config.toml
num_hidden_layers = 8
hidden_size = 384
n_experts = 48
experts_per_token = 2
d_expert = 128
d_shared_expert = 128
hidden_act = "swiglu"
moe_layers = [2, 3, 4, 5, 6, 7]
router_score = "sigmoid"
normalize_top_k = true
routed_scale = 1.5
balance_loss = 0.00163
balance_bias = true
n_groups = 4
groups_per_token = 1
init_std_router = 0.00778
lr_router = 0.000345
vocab_size = 50257
norm = "rmsnorm"
norm_eps = 1e-05
tie_word_embeddings = "early"
optimizer = "muon_variant"
learning_rate = 0.00461
beta1 = 0.93
max_grad_norm = 1.0
batch_tokens = [16384, 32768, 49152]
max_seq_len = 2048
train_tokens = 262000000
max_steps = 9025
dataset = "wikipedia_en"
Below are experts of layer 4 (counted from 0) of a mixture-of-experts language model. Rows are named router (the router's row for the expert), gate (a neuron's input weights, with its number), up (a neuron's input weights, with its number) and show model dimensions 288-383. Each number is 128 + 24 x the weight over its row's rms, rounded and kept within 0 to 255.
After each expert's rows: "gets" lists some tokens that make up at least twice as much of what it gets as of all text; "comes after" lists some tokens at least twice as common just before its tokens as in all text. This comes from a sample of Wikipedia text that the model never trained on. Tokens count by the router's weight.

# expert 42
router [142  90 124  84 157 111 163 101 117 122 142 116 126 139 106 105 106 187 136  93 166 145 157 108 129 116 163 112 127 132 162 131 151 127 108 178 148 178 126 176 107 136 200  96 143 130 135 133 127 144 176 139 140 164 120 156 115 108  86  83 121 114 163 119 145 131 131 143 113 121 112 126 109  97 153  93 139 135  94 121 118 156 125 137 110 135 121 154  94 139 115 103 111 112 122 116]
gate8 [115 109  90  99 183 143 149 100 110 152  79 129 155 139 122 154 135 142 130 106 146 120 125 122 163 152 124 131 129 174 142 157 130 139 158 140 108 108 127 101 110 143 124 132 126 141 118 144 101 178 140  95 132 118 132 151 194 146 156 110 123 133 137 138 163 113 153 123  90  98 174 159 135 115 133 128 173 124 100  80 136 173 127 147 119 124 119  91 169 139  95 100 136 142 131  97]
up8 [138 185 121 192  90 150 155 171 157 123 199 118 133 128 105 149 151  85 144 107 114 133  93 152 107 132 111 141 130 121 139 140  77 146 103 102 111 135 157 148 136 118  77 127 145 162 112 152 118 106 126 144 112 114 103 152  99 114 133 122 155 139 115  96 100 129 128 118 129 155 101 123 142 147 113 140 137 149 172 114 132 136 150 128 123 120 137 147 104 110 135 182 122 111 139  88]
gets: " is", " was", " as", " are", " be", " were"
comes after: " is", " was", " it", " It", " which", " are"

# expert 41
router [103 114 121 146 164 116 130 126 159 100 156  76 125 137 141  96 139 127 157 154 130 145 113 118 119 100 158 134 128 146 152 124 123  78  74 116 160 153 143 171 135 113 149 104 109  99 131 128 109 133 181 124  96  99 130 128 122 103 102 113 135 163 142 119 102 123 126 117 117 131 138  95 112 117 140 116 138 129 121 142 134  98  73 111 137  78 158 123 139 156 116 129 124 145  98 110]
gate0 [148 147 130 148  88 155 111 178 154 124 138  92 194  98  99 165 107  70 143 128  86 147 127 132 106 116 128 150 150 144 118 108 129  94 111 131 132 105 123 134 121 141 129 132 124 135 121 113 122 141 108 126  96 112 128 166 111 111 106 147  80 131 134  84 143 125 202  96 129 128 147 123 115  90  85 125 147 121 133 138 106 119 114 132 110  92 127 129 137 125 140 111 122 133 135 191]
up0 [121 105 143 111 145 114 148  82  97 108 121 142  88 183 132 105 138 173  97 110 129  88 140 112 159 136 130  79 108 103 153 130 156 152 163 140 132 135 150 163 149 121 129 108 111 142 120 138 161 130 111 122 170 150 161 120 136 155 155 111 156 141 109 167 111 126  78 153 142 146 130 121 146 143 124 135  76 122 158 120 135 132 123 131 169 124 114 114 101 122 144 158 158 120 110 114]
gets: " ", " 0", " 1", " —", " 2", " 3"
comes after: " |", "|", " Total", " Set", " 25", "−"

# expert 40
router [ 94 125 175 115 165 132 131 122 131 117 169 119 134 140 115 111  89 156 155 131 130 113 128 125 133 125 154 126  74 118 152 137 112 126 100 116 202 130 133 135 125 103 132 142 142 125 163 155 123 115 155 161 111 107 122 150 110  98 139 144  95 161 160 148 123 159 116 110 156 113 120 114 126 146 145 100 143 134 121 119 100 112  97 163 122 146 152 146  97 167 144  97 119 128 113 118]
gate0 [ 76 107 199 112  85 174 113  97 134 175 128 132 123 128 134 148  90 162 118  98 152  97 104 105 126 132 157 149 166 102 125 142 130  94 116 149 126 114 110  81 119 108  97 152  57 100 131 154 131 128 141 133 125  83 157 131 151 106 141 125 155 139 122 156 128 139 119 162 147  94  97 156 154  92 170 114 112 121  61 148 109 129 148  98 108 107 148 101 148 118 112 118 126 105 171  78]
up0 [125 127 183 152 115 156 106  65 117 148 147 156  98 140 136 201 141 171 148 112 131  96 109 119 124 166 116 145 115  99 124 110 124 137 144 137 112 114 131  87 115 101 155 159  73  98 112 108 107 112 111 111 144  69 130 122 141 131 152 127 159 136 115 148 112 146 109 136 125 116 123 147 141  95 151 127 115 122 103 155 123 128 139 150 134 124 149 109 151 157 134 109 127 120 143  96]
gets: "-", "=", " |", " by", "|", " by:"
comes after: "\n", "-", " his", " by", " Preceded", " Succeeded"

# expert 23
router [108 105 124 107 159  95 146 101 118 116 183  95 109 106 114 103 114 132  99 125 121 120 140 126 144 136 132  96 113 135 138 120 134 130 100 115 116 177 135 151 104 107 159 138 155 137 143 154 141 146 138 163 129 108  90 158  94 127 115 113 129 149 155 167 119 134  93 141 129 143 138 144  93 122 140  87 134 160 105 124 122 136 114 102 129 125  99 142 120 144 118 130 127 118 143 105]
gate0 [ 93 126  76 158 102 126 133 128 127 145 161 121 162 134 153 139 126 126 122 115 145 144 133 109  66 143 121 161 104 127 112 131 128  98 150 145 164  74 149 127 131 108 116  93 104 181 167 147 170 120 106 146 149 111 130 150 173 183 138 172 144 137 126 112 148 145 120 135 123 118 120 147 107 135  97 104 139 128 167 136 122 117 123 145 105 106 110  73 146 163  97 121 123 156 100 170]
up0 [153 113 132 140 139 132 120 110 134  94 111 116 141 133 135 126 141 165 125 136 146  82 142 130 174 127 119 145 149 135 135  97 137 158 110 114 144 127  88 145 134 122 143 174 123  82  84 103 148 174 126 123 114 143 138  99 126  62 110  73 111 148 106 131 109 104 129 151 152 135 141 121 176  81 111 119 128 136 105 145 104 132 161 143 131 132 166 134 111 137 130 119 135 106 184 118]
gets: "\n", ".", "==", "s.", ").", "\"."
comes after: "\n", " ==", " =", "==", "===", " ==="

# expert 10
router [119  92 123 124 179  92 148 144 155 102 185  97 123 113 142 166 115 138 163 141 130 162 126 163  95 101 161 119 105 141 133  96 160  91 128  93 151 140 163 156 127 139 131  99 112 103 139 141 160 136 160 142 145 146 133 145 113 116 117 100 174 178 145 116  90 153 113 175 149 135 106 124 122 123 128 110 107 131 103 163 131 132 113 142 108 101 137 135 132 162 148 111 139 112  98 116]
gate0 [113 125 145  94 138 121 159  95 135 125 178 146 162 113  73 133 113 159 119 161 122 102 125 128 142 104 149 119 172 173 167 157 126 121 147 132 147  85  71 137 121 137 129 126 114  95 111 147 165 135 133  82 116 150 120 129 135 144 141 150 148 124  92 139 155 124 139 129 135 111 124 151 130 115 120 123 147 112 136 162 149 146 130 172  88 134 173 111  98 147 174 121 127 110 140 135]
up0 [ 92 144 119 119 119 133 137 100 129 123 186 120 146  89  77 117 132 136 120 172 137  67 117 145 106 113 143 136 176 150 112 121 130 153 146  88  93 118  69 143 135 151 128 111  79 168 101 111 125 138 157 118 122 146 174 119 143 159 134 146 162  93 132 102 149  82 108 160 165 146 135 158 131 142  72 109 141 116 113 115 112 114 144 163 105 146 147 112 116 127 163 157 115  76 143 132]
gets: " |", " January", " 25", " September", " October", " November"
comes after: " |", " ", "|", " 0", " 1", " Win"

# expert 24
router [ 99  81 131 136 123  71 166 124 135 101 147 101 129 138 112 166 135 134 142 137 167 138 120 159 135 114 166 135 151 155 148 100 139  93  75 122 142 152 127 172 152 124 135 131 127 131 167 144 117 107 161 145 142 155  86 125 101 113 118 139 141 155 148 134 108 172 142 160 134 138 168 139 140 113 134 137 127 115 114 141 128 114 102 135 141  86 153 167 110 188 143  98 106 125 115 122]
gate0 [116 151  68 109 124 106 115 133 131 145 190  92 104 114 106  89 113 153 116  99 143 103 155 153 158 163 149 163 138 162 123 150 131 139  79 145 123 127 142 126  94 145 150 163 117 128  88 150 151 139 181 134 146 127  87 144 107 115 122 132 147 126 129 136 113 101 146 175 134 142 127 176 129 114 104 119 130 143 136  87 106 122 139 102 110 101 119 153 113 153 135 147 103 120  99 158]
up0 [ 96 131 109  97 151 113 122 139 113 144 140 120 101 134 123 125 127 115 142 140 126  82 151 150 199 160 131 164 175 155 120 133 124  99 116 164 105 126 145  95 112 177 121 145 142 119 135 176  92 179 153 140 129 136  98 124  88 146 158 157 144 173 106 125 105  92 139 140 117 128 178 115 108 148 128 120  92 122 129  92  96  83 112 117 115 116 105 131  87 149 157 134 135 134 104 126]
gets: " |", "4", "7", "5", "1", "9"
comes after: " |", " ", " 0", " $", " /", "7"

# expert 47
router [102 130 172 145 134 121 132 125 146 110 131  91  95 120 112 106 193  98 142 122 144 138  85 182 176 141 157 112 130 137 178 152 149 111 115  80 135 110 112 138 121  98 140 122 100 100 135 136 158 163 145 140  82  88 146 158 127 165  81  97 112 143 143 179  83 160  95 140 128 147 141 120 137 176 150 148 154 178 123  97 132 140 133 146 105 105 125  93 114 142 100 126 116 149 136 105]
gate0 [142  88 118 112 146 150 114 157 132 137 120 132 136  98  85 109 140 136 103 144 129 138 148 177 117 129 129  96 131 122 143 114 157  95 164 148 121  90 120 104 134 133 128 117  96 146  88 125 112 115 144 135 146 129 110  87 147 156 108  85 114 134  83 167 132 174 160  76 110 138 144  77 103 147  98 116  80 159 122 140 105 179 115 148 136  96 158 145 101 101 116  99 177 172 137 103]
up0 [103 143 160  95 148 106 104 141  98 132  93 142 145 131  85 116 117 144 104 130 114 120 163 119  78 109 163 132 130 122 184 159 185 136 132 130 100 139 134 152 119 158 124 131 152 108 143 116 158 104 148 139 153 106 115 126 116 123 100 114 115 125 103 136 169 111 180 133 143 154 120 109 127 151 100 117 127 121  90 142 127 131 136 102 139 173 188 123 171  84 114 135 118 133 135 126]
gets: " the", " at", " for", " of", " to", " during"
comes after: " the", " at", " in", " during", " for", " on"

# expert 16
router [103 113 148 114 146 109 171 154 127 139 122 107 103 146 145 167 119 126 159 166 138 161 138 137 135 123 153 104 103 150 151 115 146 122 112 135 155 128 148 133 149 130 129  87 139  90 152 130 130 152 128 142  95 155 145 111 114  98 102 110 147 166 122 153 100 133 107 145 167 125 131 127 107 103 148 135 116 117 111 164 101 113 110 149 143 113 159 122 125 106 131  76 112 156 134 102]
gate0 [124  65 139  85 138 101 139 123 155 170 126 145 114 112 106 185 156 134 109 116 141  96 161 135 111 110 163 128 161 113 111 133 144 116 109 123 155 101  96 128 129 150 104 126 138 130 161 140 147 104 141 129 155 135 210 155 101 118 145  65 106 126 172 144 151 152  98 141 106 160 123 124 126 139 120 161 148 134  84 154 123 114 134 125 110 141 185 113 167 130 121 162  94  95 123 145]
up0 [118 135 138 157 113 115 155 122 118 132 129 173 149 120 102 169 111 118  86 126 148 129 177 119 163  99 119 125 144 108 116 175 121 135 164 118 145 142  93 107 140 112 154  98 149 147 113 143 146 101  99 109 155 123  88 147 122 110 142 127 148  95 146 153 133 167 104 131 118 154 158 109 140 161 165 108 154 128 125 132 204 154 119 112 169 181  89 158 175 153  94 151 162 110 112 151]
gets: " the", " early", " its", " his", " other", " late"
comes after: " of", " in", "|", " from", "-", " for"

# expert 35
router [131 105 123 142 161  98 153 111 124 119 147 147 143 152 126 144 107 116 149  76 164 174 140 140 131 122 149 116 124 144 153 130 156 157 109 116 107 150 193 145 115 112  74  70 158 132 155 148 149 155 152 119 169  96 101 141  93 118  97  84 128 147 115 136 115 151 116 156 160 168  77 152  82 131 138 111 123 153 174 116 119 165 131 130 109  91 138 155  87 166 137 112 109 140 135 123]
gate0 [153 104 103 126 134 143 114 175 144  78 122 141 146 138 136 168 102 165 122 157 130  71 135 144  99 152 185 130 122 162 132 138 109 132 149 144 116 115 157 163 108 119 120 115 138 109 128 156 163 150 132 128 124 108 147 118 119 127 117 141  97 119 129 109 158 137  92 146 133 122 134 145 108 188 114 111 165 159 156 129 102 106 145  99  85 136 123 134 110 161 144 126  98  92 132 135]
up0 [129 174 143 120 154 143 130 115 146 107 167 132 140 126 141 189 126 127 182 145 149 116 141 140 148 116 196 139 109 182 125 159 150 111 141 125 126 109 130 113 127 116 126 140 161 113 108 163 133  85 159  98 148 151 164 122 116 152  81 160  95 100 109 136  97 111 104  99 127 105 128 161 146 150 111 123  93 169 106 130 121  88 142 103 116  95 160 152 147  85 143 104 164  87  97  97]
gets: "-", "|", "\n", " a", " The", "=="
comes after: "\n", " |", " In", " Nominated", "In", " Place"

# expert 43
router [135 107 120 150 156 111 154 131 145  94 181  92 117 133 137 160 124 166 108 111 130 151 143 156 131  80 170 138 113 168 143  90 174 109  99  96 167 146 185 179 142 127 146 124 140  90 138 123 149 167 141 168 146 132 107 129 105 111 113 114 113 173 129 160  74 152 100 122 175 141 132 136  92 135 159 124 144 146 139 181 123 157 113 134 103  87 123 132 111 169 127 122 111 160  98 121]
gate7 [159 126 127 169 119 122 137  97 162 130 167  98 150 137 151 123 139 135 117 113 121  86 150 177 118 104 156 112 143 182 113 161 102 101 139 140 135 104 130 132 145 130 117 127 111 120 155 136 139 113 176 175  92 151 153 134 155 141 139 107  62 114 164 104 152 159 170 149 100 109 108 158 115 127 153  69 112 117 125  78 143 113 133  86 107 129 135  94 111 136 150 133 116 120 107 149]
up7 [137 102 144 145 118 123 118  95  85 181 116  95 132 158 115 141 141 121  96 123 137 151 130 128 133 125 132 135 125 120 164 113 145 124 137 113 123 132 103  99 121 112 178 121 132 105 122 153  98 170 128  98 158 154 150 101 109  59 133 142 129 141 102 127 114  99 113 124 165 174 154 124 167 113 138 124 163 106 126 100 104 126 123 148 141 116  95 153 102 143 140 135 144 106 168 102]
gets: " |", " 0", " 1", " USA", ":", " "
comes after: " |", " 0", " /", "\n ", " (18", ";"